Below are experts of layer 6 (counted from 0) of a mixture-of-experts language model. Rows are named router (the router's row for the expert), down (a neuron's output weights, with its number) and show model dimensions 288-335. Each number is 200 + 20 x the weight over its row's rms, rounded and kept within 0 to 999.
Before each expert's rows: "comes before" lists some tokens at least twice as common just after its tokens as in all text. This comes from a sample of Wikipedia text that the model never trained on. Tokens count by the router's weight.

# expert 1
comes before: " the", " a", " his", " its", " their", " this"
router,179,183,194,183,180,183,217,211,210,205,190,183,209,191,204,230,205,186,232,169,189,195,180,244,220,256,202,194,193,192,191,203,202,209,218,212,181,199,158,172,189,196,160,171,209,212,213,205
down0,185,185,241,184,169,204,174,173,224,194,174,197,200,183,196,188,215,217,233,192,181,187,192,204,176,212,198,206,203,195,155,209,179,207,222,172,188,198,217,227,214,230,239,225,218,208,187,241
down1,222,180,191,189,211,196,204,193,170,205,167,200,237,173,197,196,178,188,174,253,184,195,211,178,190,207,214,188,173,219,230,207,203,208,206,180,203,223,245,197,223,205,243,218,187,234,193,198
down2,172,185,186,163,198,173,203,204,228,197,194,182,209,202,186,212,208,203,223,189,209,214,200,201,162,193,225,204,216,187,209,211,182,225,201,170,219,216,205,231,212,227,220,176,225,190,205,219
down3,196,181,234,221,214,193,209,228,193,214,184,214,180,191,182,240,210,182,173,209,184,200,229,201,154,156,183,234,195,216,222,219,184,177,240,191,180,242,168,178,211,162,205,193,194,172,234,229
down4,190,186,207,192,152,164,216,219,232,214,185,224,224,182,181,193,228,208,249,215,148,201,189,211,237,202,189,208,218,176,181,224,188,214,200,199,201,175,166,187,217,162,193,190,209,218,193,209
down5,145,240,202,221,201,194,210,201,227,215,176,210,187,206,189,241,166,209,225,212,194,209,194,224,180,212,173,206,219,184,165,187,238,189,241,179,197,197,176,193,251,213,197,224,208,177,197,216
down6,217,204,208,203,195,174,162,178,211,202,186,199,197,218,195,233,179,183,207,181,180,200,208,176,185,209,186,190,179,189,217,211,208,203,202,182,194,212,194,209,208,184,208,205,220,208,192,192
down7,242,169,203,204,208,199,163,213,211,195,196,213,207,180,218,184,194,215,183,195,176,193,153,196,212,196,210,188,183,256,213,189,202,203,194,163,213,212,210,182,222,222,182,172,229,158,191,204
down8,193,199,194,173,170,236,173,184,170,219,175,235,172,212,176,217,202,206,200,178,252,199,201,197,196,207,206,210,227,228,224,176,205,219,165,222,174,183,160,180,186,212,210,185,198,240,239,212
down9,231,191,233,183,220,176,214,199,215,183,199,228,236,186,213,222,192,211,175,177,176,242,178,222,190,206,202,222,205,204,181,186,163,165,195,192,210,195,166,214,211,216,177,218,206,212,190,222
down10,228,182,168,211,217,215,189,212,200,211,188,205,183,196,203,208,167,192,213,207,198,225,188,229,195,200,231,189,172,201,193,196,186,162,179,225,201,146,195,179,198,232,207,208,191,167,204,194
down11,225,182,168,185,228,233,206,187,205,183,228,180,181,216,198,217,233,239,242,191,193,187,155,168,190,210,219,178,226,191,221,195,180,210,233,223,208,242,217,233,219,143,175,181,159,230,187,214
down12,179,216,186,208,214,178,215,190,189,212,198,205,196,183,196,186,195,215,213,212,200,205,207,200,182,209,195,221,219,170,223,168,215,219,234,190,210,198,190,203,193,193,205,173,183,183,198,218
down13,215,199,184,195,206,157,209,193,214,194,168,181,219,197,193,176,181,239,225,205,205,209,200,238,164,225,176,175,191,205,185,172,214,217,213,191,201,232,208,190,187,220,206,214,179,236,161,152
down14,204,222,148,220,147,200,226,212,179,209,194,188,184,226,172,205,218,177,198,199,183,212,208,224,188,165,223,204,184,194,226,202,224,225,204,174,208,183,196,197,191,224,177,182,190,225,179,224
down15,167,214,193,179,168,207,201,203,209,224,238,221,214,181,165,189,192,164,229,180,235,217,184,199,211,182,191,202,193,201,205,196,228,210,212,196,203,212,212,211,193,200,174,166,174,179,211,201
down16,247,204,189,190,222,207,196,193,174,189,192,211,206,207,225,164,194,206,229,159,195,223,186,191,183,204,213,217,185,194,181,178,230,185,220,185,220,204,221,180,205,181,188,215,208,196,231,192
down17,247,184,187,238,186,173,240,221,208,217,225,174,206,189,185,171,199,217,217,225,178,186,232,182,208,170,192,185,178,214,200,180,196,203,204,212,186,182,185,208,162,156,220,204,214,210,231,199
down18,221,190,198,219,211,204,168,224,142,216,209,195,173,196,210,210,187,224,184,202,204,197,189,215,172,237,233,223,180,207,195,199,195,237,211,195,201,220,181,197,233,176,171,196,233,154,225,211
down19,206,209,178,235,215,180,200,199,216,205,191,202,192,198,223,230,204,170,186,204,198,175,195,202,199,198,189,195,191,200,173,191,208,225,182,206,214,196,210,237,214,206,171,227,217,218,191,207
down20,175,177,192,208,162,208,199,193,242,210,180,208,213,190,202,203,168,165,220,216,206,205,184,227,189,193,190,182,232,198,202,203,177,202,245,208,161,178,216,214,175,215,217,181,242,224,176,214
down21,214,205,186,233,209,202,225,198,199,185,212,206,192,169,190,200,192,195,216,177,206,224,205,219,227,221,190,215,231,179,175,211,229,194,200,212,201,177,226,221,191,228,194,189,177,240,188,227
down22,208,210,193,194,195,187,188,204,193,198,205,208,217,198,201,203,172,198,195,199,215,196,217,198,228,192,197,190,234,232,179,227,211,234,224,232,170,201,180,187,153,219,203,178,207,231,210,224
down23,189,167,212,217,209,184,168,230,200,216,194,207,247,197,226,178,198,204,200,202,192,195,197,198,208,236,219,211,203,218,208,195,194,217,188,205,206,207,195,183,203,177,197,200,174,216,233,193
down24,226,205,177,229,216,219,217,209,217,210,185,166,215,191,198,226,193,152,192,183,177,183,172,193,211,196,169,200,192,204,215,194,239,224,218,228,196,180,200,224,222,207,199,212,225,203,182,208
down25,187,229,188,204,207,202,227,176,171,168,200,176,202,184,191,193,211,231,189,192,229,194,244,185,207,171,204,198,221,166,214,199,237,185,156,179,186,185,215,219,234,206,207,204,191,220,179,189
down26,201,198,165,180,201,191,193,211,180,193,186,211,190,169,191,164,170,168,154,200,204,187,178,197,205,218,211,198,205,187,204,229,227,205,223,197,207,170,208,216,201,188,210,154,204,182,191,202
down27,185,207,198,221,195,211,222,204,225,201,209,235,208,190,220,213,214,199,219,207,211,240,205,222,182,229,179,200,199,192,175,229,180,191,190,185,207,199,207,193,200,212,232,187,230,225,231,184
down28,184,216,213,186,198,194,176,215,194,201,186,201,226,194,194,211,238,177,187,194,173,172,179,203,238,157,211,176,167,208,226,191,191,240,214,209,213,245,215,219,154,185,200,210,194,197,226,191
down29,228,221,187,213,207,190,202,190,191,199,161,216,173,222,182,205,206,205,229,180,164,207,186,215,182,183,160,216,185,209,187,184,237,200,202,228,177,206,202,210,171,210,224,220,214,172,230,221
down30,180,196,179,226,221,201,196,196,192,216,190,198,200,196,189,214,207,179,217,162,239,192,204,214,209,183,193,216,208,180,202,201,184,170,215,246,190,221,179,212,190,203,207,197,188,186,187,194
down31,170,195,184,186,204,192,196,204,179,190,181,190,166,190,218,189,205,178,205,199,221,193,179,207,184,221,165,211,191,167,174,177,235,208,200,226,187,186,221,210,185,257,192,198,189,200,231,183
down32,187,212,183,221,223,220,191,202,219,162,174,211,196,210,205,184,185,194,217,195,197,241,177,216,187,204,197,221,199,194,217,207,181,214,214,201,210,173,176,194,207,201,180,203,206,188,187,194
down33,200,170,205,194,190,226,215,185,187,183,209,226,181,215,186,189,173,185,153,197,185,204,187,176,212,219,181,241,236,207,200,182,218,190,227,192,189,215,177,159,184,200,254,199,184,187,207,201

# expert 3
comes before: "-", "|", "\n", "==", "The", "==="
router,211,197,234,225,196,253,225,193,230,178,181,172,188,212,157,206,186,224,211,192,218,220,186,205,215,203,219,209,188,233,189,196,214,219,209,208,213,181,187,173,169,178,198,195,227,208,177,183
down0,215,198,196,214,199,190,193,176,220,176,157,200,207,173,196,220,217,189,190,227,201,222,171,209,229,216,204,196,210,172,183,195,186,190,204,207,225,209,202,201,177,195,223,180,183,201,190,193
down1,193,217,219,218,210,211,233,191,177,211,203,222,162,200,179,209,195,160,204,177,218,193,197,200,194,184,204,241,181,172,219,186,169,196,209,205,216,234,185,189,191,211,209,187,218,181,174,193
down2,198,199,244,166,233,210,210,180,214,202,208,233,201,193,209,199,206,240,200,194,217,197,195,191,166,215,207,189,202,194,217,213,177,197,180,220,223,200,170,223,191,208,169,185,228,205,225,212
down3,223,236,170,193,182,193,173,197,161,196,183,192,182,172,151,222,192,218,217,195,177,182,198,215,205,246,212,184,230,203,170,208,186,213,190,220,223,176,207,220,165,196,198,188,211,181,206,210
down4,157,216,189,187,186,193,219,163,182,222,193,190,214,213,234,221,281,186,195,194,224,203,194,202,185,249,212,198,196,167,217,156,194,220,218,177,185,177,188,209,192,227,217,230,179,218,228,195
down5,206,163,199,207,184,215,185,202,194,186,205,170,221,207,214,236,217,184,185,194,193,174,202,206,208,179,181,193,213,202,217,197,200,231,185,226,187,175,204,202,178,250,213,208,175,192,213,179
down6,198,205,245,191,205,205,189,190,218,210,199,234,191,202,210,182,209,206,224,194,192,201,182,203,191,224,245,160,195,207,181,198,208,187,196,171,198,196,179,207,172,169,188,187,205,225,202,228
down7,196,191,187,214,203,180,224,164,220,171,193,226,179,166,188,206,235,169,178,183,216,178,171,195,213,238,203,230,216,190,190,185,168,192,188,201,198,196,178,155,242,202,187,181,200,176,194,206
down8,182,188,231,172,192,218,212,206,214,180,187,202,203,213,182,195,183,185,214,202,219,219,204,208,231,119,178,192,180,158,181,202,208,176,225,215,175,227,190,185,218,208,191,228,148,179,193,187
down9,200,188,207,177,175,213,219,188,230,199,235,182,189,231,215,243,220,222,172,151,207,205,192,241,201,199,192,201,165,191,207,238,225,228,171,232,194,200,166,211,171,201,141,201,200,208,182,173
down10,188,178,193,193,215,189,204,192,178,215,237,198,208,207,175,187,191,203,211,194,214,213,216,223,200,233,207,232,216,162,203,186,232,157,189,249,168,210,184,159,221,208,232,206,225,252,200,204
down11,196,178,205,194,221,218,194,216,208,190,212,237,181,194,172,188,185,190,208,193,224,199,229,201,214,203,223,214,209,192,196,149,196,211,226,206,215,172,181,198,198,205,201,208,228,205,200,204
down12,200,182,224,203,211,203,205,208,238,227,228,224,178,219,223,198,206,219,191,165,192,153,203,203,216,192,202,212,167,178,195,197,205,201,198,230,207,198,209,181,176,198,217,226,238,182,197,223
down13,221,211,233,182,195,204,216,209,191,192,215,183,204,194,200,185,162,161,224,208,190,224,196,208,169,215,206,175,209,210,190,221,196,233,179,221,155,166,211,219,193,214,160,201,198,201,206,196
down14,203,228,238,195,231,187,202,225,157,225,232,169,212,220,194,210,186,193,219,197,231,207,208,230,175,187,210,208,188,202,192,208,207,222,210,196,204,221,187,206,214,184,202,210,196,259,194,224
down15,195,210,203,221,169,177,193,205,211,200,190,194,195,219,238,214,169,196,233,190,198,216,186,189,227,228,214,190,207,172,167,218,221,161,207,225,169,193,226,175,176,201,217,199,193,208,223,205
down16,204,205,210,192,193,202,229,194,189,211,245,177,203,229,204,183,180,231,217,201,205,204,212,174,218,191,255,229,217,219,184,230,221,179,200,198,218,177,212,207,206,229,220,182,224,227,208,201
down17,202,201,201,173,219,192,173,211,182,171,200,206,193,192,187,195,212,197,180,199,166,247,180,201,193,208,228,238,184,199,228,188,220,207,247,241,221,188,203,221,231,190,182,178,205,216,214,209
down18,200,154,206,190,209,164,198,240,241,200,220,171,192,207,208,199,151,217,217,186,175,194,230,192,190,162,208,226,215,156,219,163,198,185,218,192,210,162,231,204,232,221,218,181,193,192,191,246
down19,237,226,200,160,193,183,201,212,167,170,209,212,188,177,205,205,192,199,205,200,221,176,186,211,231,235,205,183,200,194,188,168,193,197,200,209,185,202,199,194,218,219,188,194,219,217,206,217
down20,178,228,224,174,168,186,203,195,207,187,180,228,185,208,203,189,243,230,209,167,200,177,192,148,205,167,217,209,227,204,197,201,194,213,166,222,243,189,215,226,212,217,189,221,224,166,229,231
down21,218,224,193,209,179,167,216,234,227,187,216,212,188,196,176,182,227,209,227,193,204,191,191,180,191,199,189,185,200,212,222,172,195,206,238,198,182,185,169,162,201,177,174,198,190,194,227,188
down22,184,212,201,258,194,188,189,181,223,204,202,195,182,203,189,203,229,202,220,208,189,196,198,239,157,202,177,212,183,195,206,173,211,199,170,169,223,226,199,178,237,152,161,207,203,196,177,211
down23,198,188,189,216,183,235,221,184,188,187,187,205,189,192,200,192,198,203,193,200,180,188,172,180,196,213,223,223,150,192,185,175,172,203,215,191,199,185,194,207,186,196,138,224,217,219,204,191
down24,202,193,206,217,173,220,166,198,194,198,170,184,183,190,204,205,204,184,207,217,209,226,174,202,194,216,182,247,199,206,205,181,211,246,202,242,258,225,183,188,203,206,201,238,201,175,179,214
down25,159,209,219,226,237,205,218,185,203,197,185,198,187,188,221,224,200,206,205,209,162,168,206,208,199,181,223,189,201,182,202,167,197,189,221,231,178,212,224,194,231,190,195,171,192,203,221,154
down26,189,200,202,185,205,193,140,210,220,233,194,190,188,191,187,197,199,197,232,183,225,169,182,198,209,197,137,195,193,193,171,215,232,152,191,211,203,209,201,228,230,193,193,256,235,244,180,213
down27,209,177,183,180,193,195,257,194,224,157,186,220,190,193,198,204,193,247,171,218,172,175,205,195,216,189,212,221,213,193,216,209,165,217,206,200,202,177,203,199,178,182,177,204,184,185,183,187
down28,212,225,195,188,180,198,199,211,232,194,225,208,167,206,223,187,185,195,236,221,207,213,161,195,192,211,210,190,197,213,204,183,176,198,177,206,179,209,203,177,206,200,209,203,211,186,207,196
down29,208,215,202,200,168,197,208,248,223,198,214,244,211,208,181,241,244,214,205,204,194,231,197,178,248,203,200,210,203,186,215,227,193,207,207,227,191,187,211,184,238,168,256,179,199,176,164,215
down30,231,193,206,203,208,168,187,202,235,212,213,216,180,200,216,155,200,170,216,195,213,196,186,196,196,204,207,200,210,186,188,179,175,210,190,188,191,195,186,191,221,178,183,225,199,212,174,182
down31,236,206,197,202,202,218,188,167,203,211,185,213,210,245,170,197,155,219,225,184,194,178,173,188,218,229,213,195,210,170,150,192,218,204,190,208,167,165,222,185,196,236,225,238,226,183,163,186
down32,170,188,166,203,194,215,203,226,201,186,212,182,184,184,222,193,265,167,225,208,187,192,203,214,215,220,186,201,184,198,195,221,193,180,190,225,242,269,201,216,206,218,193,214,211,215,185,203
down33,205,204,168,175,164,197,207,189,214,201,191,156,204,207,215,212,215,193,184,217,193,181,174,223,196,209,223,199,191,191,219,181,195,182,206,198,225,213,168,190,183,174,212,204,186,254,213,193

# expert 4
comes before: "\n", " ", ":", " 0", " 1", " 2"
router,206,225,195,205,190,213,227,181,194,170,177,189,161,234,189,222,208,169,233,178,199,211,191,207,183,220,218,190,209,192,196,189,189,187,191,237,197,184,212,222,200,202,175,188,183,226,219,172
down0,227,187,165,209,183,184,167,197,231,225,170,165,198,219,234,213,185,195,193,189,197,227,227,186,218,219,168,213,223,192,178,237,195,198,179,191,216,209,172,189,237,180,201,214,201,180,149,196
down1,184,171,216,201,218,248,228,224,208,180,214,212,208,206,185,218,184,180,224,217,238,213,159,218,172,209,218,213,199,193,198,217,191,215,225,215,219,181,184,184,223,219,238,226,169,237,225,207
down2,207,216,186,197,212,158,203,147,229,200,178,183,220,193,221,226,184,231,183,207,161,164,188,215,207,177,168,217,220,183,219,200,182,187,211,190,207,225,226,206,187,212,201,220,216,174,169,227
down3,202,209,210,199,216,200,226,227,135,216,202,235,214,217,197,211,216,182,234,212,179,203,228,206,206,199,192,197,172,212,218,198,201,216,212,206,199,191,137,209,211,212,190,210,185,203,185,197
down4,164,160,207,221,230,217,189,179,194,187,189,205,219,194,191,183,206,187,179,180,229,194,239,213,190,213,180,208,198,195,204,208,172,180,240,204,182,189,270,192,167,173,186,186,204,270,193,220
down5,219,181,216,207,186,194,196,213,197,214,203,201,193,190,189,192,196,208,211,170,265,181,196,184,213,198,208,174,232,171,187,193,180,195,172,203,196,172,225,211,174,206,210,199,209,238,196,206
down6,226,208,209,196,181,181,196,183,214,221,201,201,205,216,185,212,195,221,200,184,193,218,257,181,229,183,198,212,208,204,204,222,182,198,207,220,199,190,205,192,211,205,187,188,219,172,184,180
down7,210,180,186,213,165,236,196,221,231,226,223,154,182,178,222,192,169,200,196,193,181,223,217,182,188,177,217,201,202,178,198,187,181,193,194,187,212,206,211,151,165,215,246,172,223,170,192,202
down8,178,216,205,182,207,191,209,209,194,221,200,197,198,214,195,207,156,179,202,209,171,196,204,236,210,244,161,182,230,193,224,212,185,203,231,175,215,188,172,229,195,204,168,163,233,220,200,163
down9,228,209,200,209,235,207,196,163,222,226,228,159,225,193,167,208,212,188,188,200,219,202,209,177,192,212,224,182,167,210,221,246,165,201,167,192,200,192,197,196,219,179,226,227,194,221,166,194
down10,215,191,248,179,200,218,216,205,218,218,206,172,226,178,204,174,191,196,197,203,200,199,192,205,186,198,222,220,202,193,207,211,178,194,228,193,215,193,218,198,195,229,183,209,206,165,182,184
down11,198,226,206,198,213,251,197,202,172,212,190,194,219,184,175,187,211,208,177,198,152,203,186,181,222,174,258,212,200,183,249,181,183,192,189,215,165,232,185,207,207,195,234,195,184,188,167,176
down12,195,226,186,196,207,246,193,168,181,219,226,209,188,205,200,198,167,189,198,219,213,191,200,207,191,162,155,232,237,198,248,196,217,199,218,211,199,202,217,210,204,229,192,250,227,173,229,214
down13,233,196,190,208,190,172,191,214,207,200,186,176,196,198,207,219,193,195,165,220,172,204,201,172,203,212,229,214,208,229,232,170,174,198,202,191,184,209,204,199,237,169,232,220,226,210,227,216
down14,219,194,180,175,218,222,179,204,191,197,166,224,200,186,185,219,152,140,208,180,168,169,215,190,222,194,219,211,250,204,195,223,159,171,171,189,208,158,201,215,186,237,216,224,215,197,210,188
down15,173,219,203,216,212,214,186,223,225,195,188,171,219,195,207,187,223,242,210,185,210,177,190,210,203,169,223,184,214,231,198,198,216,199,213,197,210,195,197,193,211,211,191,203,204,193,198,156
down16,201,204,178,196,185,195,201,204,228,233,166,203,239,189,236,190,226,196,193,196,218,233,197,186,204,244,183,213,190,195,186,231,211,201,209,165,190,226,193,223,194,168,207,214,215,210,201,223
down17,213,186,224,203,205,223,200,222,187,208,218,208,202,231,231,204,221,169,199,210,161,212,211,176,246,184,178,224,196,206,229,197,223,181,206,208,221,200,209,187,203,219,193,188,216,205,234,184
down18,214,188,195,225,199,243,185,209,171,223,195,188,213,206,210,157,194,225,222,215,212,189,176,185,173,158,184,196,194,225,167,187,238,228,197,199,207,229,198,188,230,184,215,205,165,207,167,174
down19,209,199,216,179,236,192,203,197,178,215,192,235,207,214,207,173,188,194,181,173,196,180,172,257,205,210,232,201,201,215,201,189,182,187,186,198,196,213,214,192,208,230,184,202,204,192,168,214
down20,221,206,214,184,171,185,190,196,194,233,198,166,202,221,226,232,184,203,192,182,232,179,174,219,190,203,174,216,186,188,202,177,189,175,203,199,231,160,211,216,211,243,208,230,189,178,186,204
down21,192,202,194,161,182,216,182,190,176,181,210,205,190,196,210,203,187,199,186,221,192,196,216,203,187,201,181,193,214,193,179,200,148,228,205,173,206,207,193,200,240,215,195,219,215,181,214,229
down22,201,213,180,198,188,214,174,200,189,188,206,163,211,141,180,151,190,192,188,195,212,201,166,202,195,183,209,183,207,195,188,199,191,200,166,178,224,174,199,202,213,188,170,198,217,173,214,172
down23,213,196,211,242,194,235,172,218,201,211,196,209,200,181,213,219,203,209,194,182,225,226,186,178,216,150,168,213,204,213,209,199,163,204,203,206,187,200,226,173,203,199,236,235,224,188,209,206
down24,193,183,221,206,182,176,200,237,181,203,182,168,204,174,209,214,168,191,227,184,204,216,168,211,174,208,184,193,221,127,228,191,191,188,225,184,208,182,244,191,177,223,177,209,180,173,185,168
down25,235,226,208,211,186,190,183,225,189,219,200,196,214,197,206,188,210,203,203,201,188,186,215,197,192,220,205,185,193,234,221,166,205,215,218,236,180,231,174,207,196,193,204,218,207,180,212,173
down26,206,191,201,177,220,204,205,216,158,163,219,216,248,169,195,147,228,181,190,193,189,223,210,181,224,217,209,207,213,172,216,189,194,256,229,224,179,207,188,230,222,203,182,183,182,238,188,202
down27,226,225,217,207,188,205,212,215,204,229,220,207,205,190,168,153,192,224,227,186,208,220,170,232,191,178,184,178,180,206,185,225,215,187,189,193,199,215,187,185,212,213,195,185,203,185,209,214
down28,177,210,189,226,177,216,200,188,194,207,172,214,212,188,208,221,201,205,201,201,202,175,196,205,218,229,206,197,184,202,198,136,218,199,204,204,211,206,202,216,214,243,190,215,217,172,173,191
down29,249,173,207,190,177,167,225,213,201,209,233,217,227,198,172,203,205,222,191,200,204,195,192,242,199,208,168,214,197,169,198,200,224,185,209,183,218,214,234,220,190,208,186,238,171,215,209,186
down30,211,203,199,217,168,162,175,231,230,197,204,229,216,211,215,216,178,199,209,198,210,222,202,190,192,202,180,239,195,212,172,197,199,202,213,249,234,207,230,196,193,224,212,181,196,191,187,194
down31,188,228,164,187,189,187,225,190,214,181,197,222,204,198,173,199,153,228,185,168,187,214,133,192,210,156,217,236,245,186,210,215,211,183,199,176,187,187,203,209,210,199,184,196,197,156,213,204
down32,169,176,218,186,193,184,197,210,231,222,184,210,220,177,190,176,200,177,215,190,213,203,217,220,201,215,203,186,198,194,161,180,202,224,182,211,174,209,181,182,221,210,174,209,189,227,203,201
down33,181,196,202,197,233,215,188,170,225,191,196,180,221,213,167,182,224,235,224,206,205,175,166,207,182,187,208,183,209,201,214,204,208,212,207,234,205,225,221,173,208,205,230,211,218,217,218,201

# expert 5
comes before: " |", ";", ")", ":", "th", " m"
router,166,197,211,191,195,191,179,186,181,157,206,185,176,213,210,187,216,200,185,194,205,209,222,191,191,208,201,218,214,214,158,185,182,221,203,199,224,200,195,198,162,189,211,216,236,219,202,203
down0,201,200,215,197,176,184,205,178,212,203,210,184,211,207,210,186,215,210,173,171,203,186,199,214,193,184,196,168,210,231,182,178,193,171,186,213,227,229,193,157,156,215,195,162,187,226,194,201
down1,221,202,187,192,224,208,169,200,205,214,213,188,188,214,164,224,171,230,234,192,184,216,225,237,205,247,190,177,200,200,210,193,181,194,195,223,200,178,218,190,247,169,194,185,222,235,228,213
down2,221,232,198,211,177,172,224,233,185,168,213,211,183,216,185,179,209,174,216,210,194,165,188,179,199,206,233,190,224,206,192,202,210,179,211,195,214,196,163,213,210,182,228,160,207,212,191,207
down3,209,212,206,207,196,221,207,197,210,211,184,190,221,186,231,201,191,187,206,187,160,177,169,206,151,216,278,205,221,184,230,203,166,232,205,182,200,215,203,206,229,225,244,207,210,223,182,193
down4,222,234,219,194,203,208,232,185,172,243,242,228,187,221,178,193,192,203,186,216,206,188,215,180,201,210,207,206,178,214,202,200,210,226,197,180,201,209,211,194,236,205,228,198,194,204,186,223
down5,211,224,229,206,183,191,158,163,221,237,194,225,184,211,202,194,199,214,211,175,199,203,180,190,182,196,211,169,185,215,203,199,221,188,187,185,184,209,182,179,224,185,198,187,213,222,172,198
down6,174,207,221,181,201,204,208,226,160,195,210,212,204,183,208,197,194,183,204,150,197,214,197,180,197,186,204,206,206,223,167,211,146,196,209,204,212,197,156,210,166,170,199,184,187,243,264,206
down7,221,213,186,185,167,238,204,204,192,203,184,211,169,222,201,167,179,213,183,197,228,227,247,160,214,177,193,236,170,211,212,218,221,182,195,190,177,202,210,184,231,211,207,229,195,185,228,178
down8,176,186,175,182,204,210,203,214,217,231,194,216,224,170,178,179,192,219,211,214,209,214,172,227,243,190,208,192,140,194,165,211,173,196,211,188,191,221,244,195,210,207,223,177,196,206,204,189
down9,194,183,228,194,203,218,203,202,232,217,201,209,220,182,202,222,202,201,197,186,180,179,195,234,203,215,198,208,194,171,224,236,216,211,231,189,215,179,176,198,218,183,203,210,198,233,209,152
down10,185,186,203,182,213,207,168,212,236,231,190,210,238,194,180,178,160,193,225,200,229,186,193,196,209,194,225,244,190,213,187,179,188,197,204,168,183,217,237,172,214,210,174,188,212,194,196,167
down11,186,181,216,197,216,194,207,203,172,167,212,189,170,187,215,150,188,225,205,233,202,228,220,192,219,250,214,190,257,217,203,171,212,228,187,200,201,224,195,187,187,198,219,196,225,251,235,199
down12,212,208,211,249,202,170,184,191,196,203,194,214,211,174,193,214,180,191,232,215,192,215,208,200,212,152,181,193,213,204,229,197,191,228,205,214,170,170,181,213,180,210,197,187,193,205,196,208
down13,213,199,223,196,219,210,161,222,177,241,192,197,160,216,224,235,191,206,197,189,201,187,211,209,240,181,205,154,193,190,200,183,205,200,208,208,231,186,203,189,214,197,196,199,205,165,161,172
down14,158,194,208,202,224,224,176,185,189,194,225,197,201,180,186,195,211,221,180,185,172,171,165,199,227,173,199,196,221,217,171,212,213,194,199,216,207,226,220,187,213,168,169,178,192,176,196,206
down15,218,209,212,211,208,174,235,195,229,188,187,185,188,198,211,209,179,200,210,211,202,194,208,233,202,169,206,211,188,180,213,209,156,211,206,179,234,202,204,213,229,213,183,201,196,180,220,211
down16,203,218,183,187,210,206,217,179,193,188,220,182,184,187,222,202,209,230,181,188,254,170,241,178,208,196,204,205,199,201,216,203,204,224,222,183,219,223,214,183,241,208,178,176,203,160,199,174
down17,196,217,210,192,205,198,174,236,198,190,176,184,201,200,220,218,178,222,222,220,216,213,174,200,204,167,224,223,161,209,210,209,227,180,207,199,203,169,207,214,199,207,226,203,195,164,215,205
down18,194,231,228,254,181,203,212,203,169,161,199,215,164,210,234,177,191,194,182,150,188,195,187,180,196,159,234,155,211,207,198,218,167,224,175,215,207,238,160,211,217,224,202,221,197,210,213,217
down19,195,208,212,203,193,207,191,171,221,193,193,201,224,228,185,233,212,183,228,167,206,183,201,243,195,187,192,200,224,229,188,216,176,211,196,173,187,225,232,254,211,208,210,168,214,238,211,195
down20,191,179,169,191,203,212,197,200,185,174,197,204,210,201,177,223,208,168,179,223,224,190,189,179,202,214,173,164,191,162,235,200,223,199,178,160,192,198,211,206,243,212,178,206,207,158,170,199
down21,170,189,238,193,181,197,201,211,225,164,149,206,202,222,216,197,184,188,216,208,203,217,221,189,176,205,214,197,207,226,156,203,189,217,239,178,178,204,183,209,187,193,199,218,206,247,218,212
down22,185,201,207,176,197,191,199,223,207,178,227,209,208,213,205,197,220,190,221,200,203,196,240,243,206,188,202,235,168,197,177,172,177,205,190,204,208,228,209,223,221,210,180,178,157,209,181,220
down23,215,187,227,208,188,193,239,190,218,209,232,197,206,186,243,199,202,217,194,168,188,179,194,201,212,207,235,199,176,186,197,198,199,197,175,176,204,214,227,155,227,229,217,203,194,164,207,175
down24,177,212,201,223,230,161,224,199,240,172,183,214,186,197,213,198,191,227,193,204,196,193,187,196,205,264,220,200,188,194,190,183,178,240,206,188,184,189,216,201,198,222,172,179,171,223,202,222
down25,190,186,201,191,216,217,183,196,193,201,199,200,189,187,212,205,190,210,150,200,168,194,218,157,159,212,188,189,179,221,224,159,221,194,211,155,179,198,176,234,181,195,205,187,231,204,179,197
down26,202,187,205,186,199,183,207,187,206,211,212,205,183,230,176,215,189,197,211,203,179,199,196,215,195,169,186,215,158,213,203,238,217,218,178,256,215,247,170,229,187,222,191,224,189,185,210,171
down27,211,178,221,204,201,218,178,169,168,167,184,222,186,208,207,195,212,229,224,152,230,200,198,192,215,200,175,202,212,208,189,181,195,226,190,191,217,143,183,190,140,206,190,251,187,208,193,198
down28,167,212,209,224,189,210,201,207,188,220,205,223,190,220,239,170,197,169,201,223,221,182,191,168,186,205,209,183,171,197,183,229,207,160,203,214,213,231,224,207,193,217,181,211,196,205,255,188
down29,232,207,165,203,218,166,207,158,213,238,183,205,211,182,206,207,175,198,185,193,244,225,191,236,198,188,192,211,156,186,199,211,212,203,210,185,201,191,203,230,167,209,175,182,182,233,197,213
down30,204,213,203,213,217,186,201,173,182,184,200,215,201,196,219,203,175,206,210,200,188,215,249,219,169,165,209,193,191,196,207,191,202,213,212,203,217,237,231,218,185,197,220,191,196,165,207,218
down31,200,187,232,191,192,205,200,204,184,199,215,195,186,198,201,183,175,204,181,193,189,220,155,190,189,223,205,195,183,188,179,196,249,208,188,180,196,193,182,196,209,194,203,172,168,185,191,198
down32,190,182,207,200,207,215,221,163,193,229,210,181,194,150,210,221,183,191,195,189,205,200,220,215,174,211,246,188,190,200,178,193,219,178,223,214,184,208,159,220,209,205,170,196,155,187,240,167
down33,178,186,169,180,218,201,197,215,212,177,179,198,169,208,204,248,199,226,166,199,204,186,181,223,200,204,210,199,234,195,203,179,187,169,168,168,219,209,197,192,198,196,202,188,222,200,229,186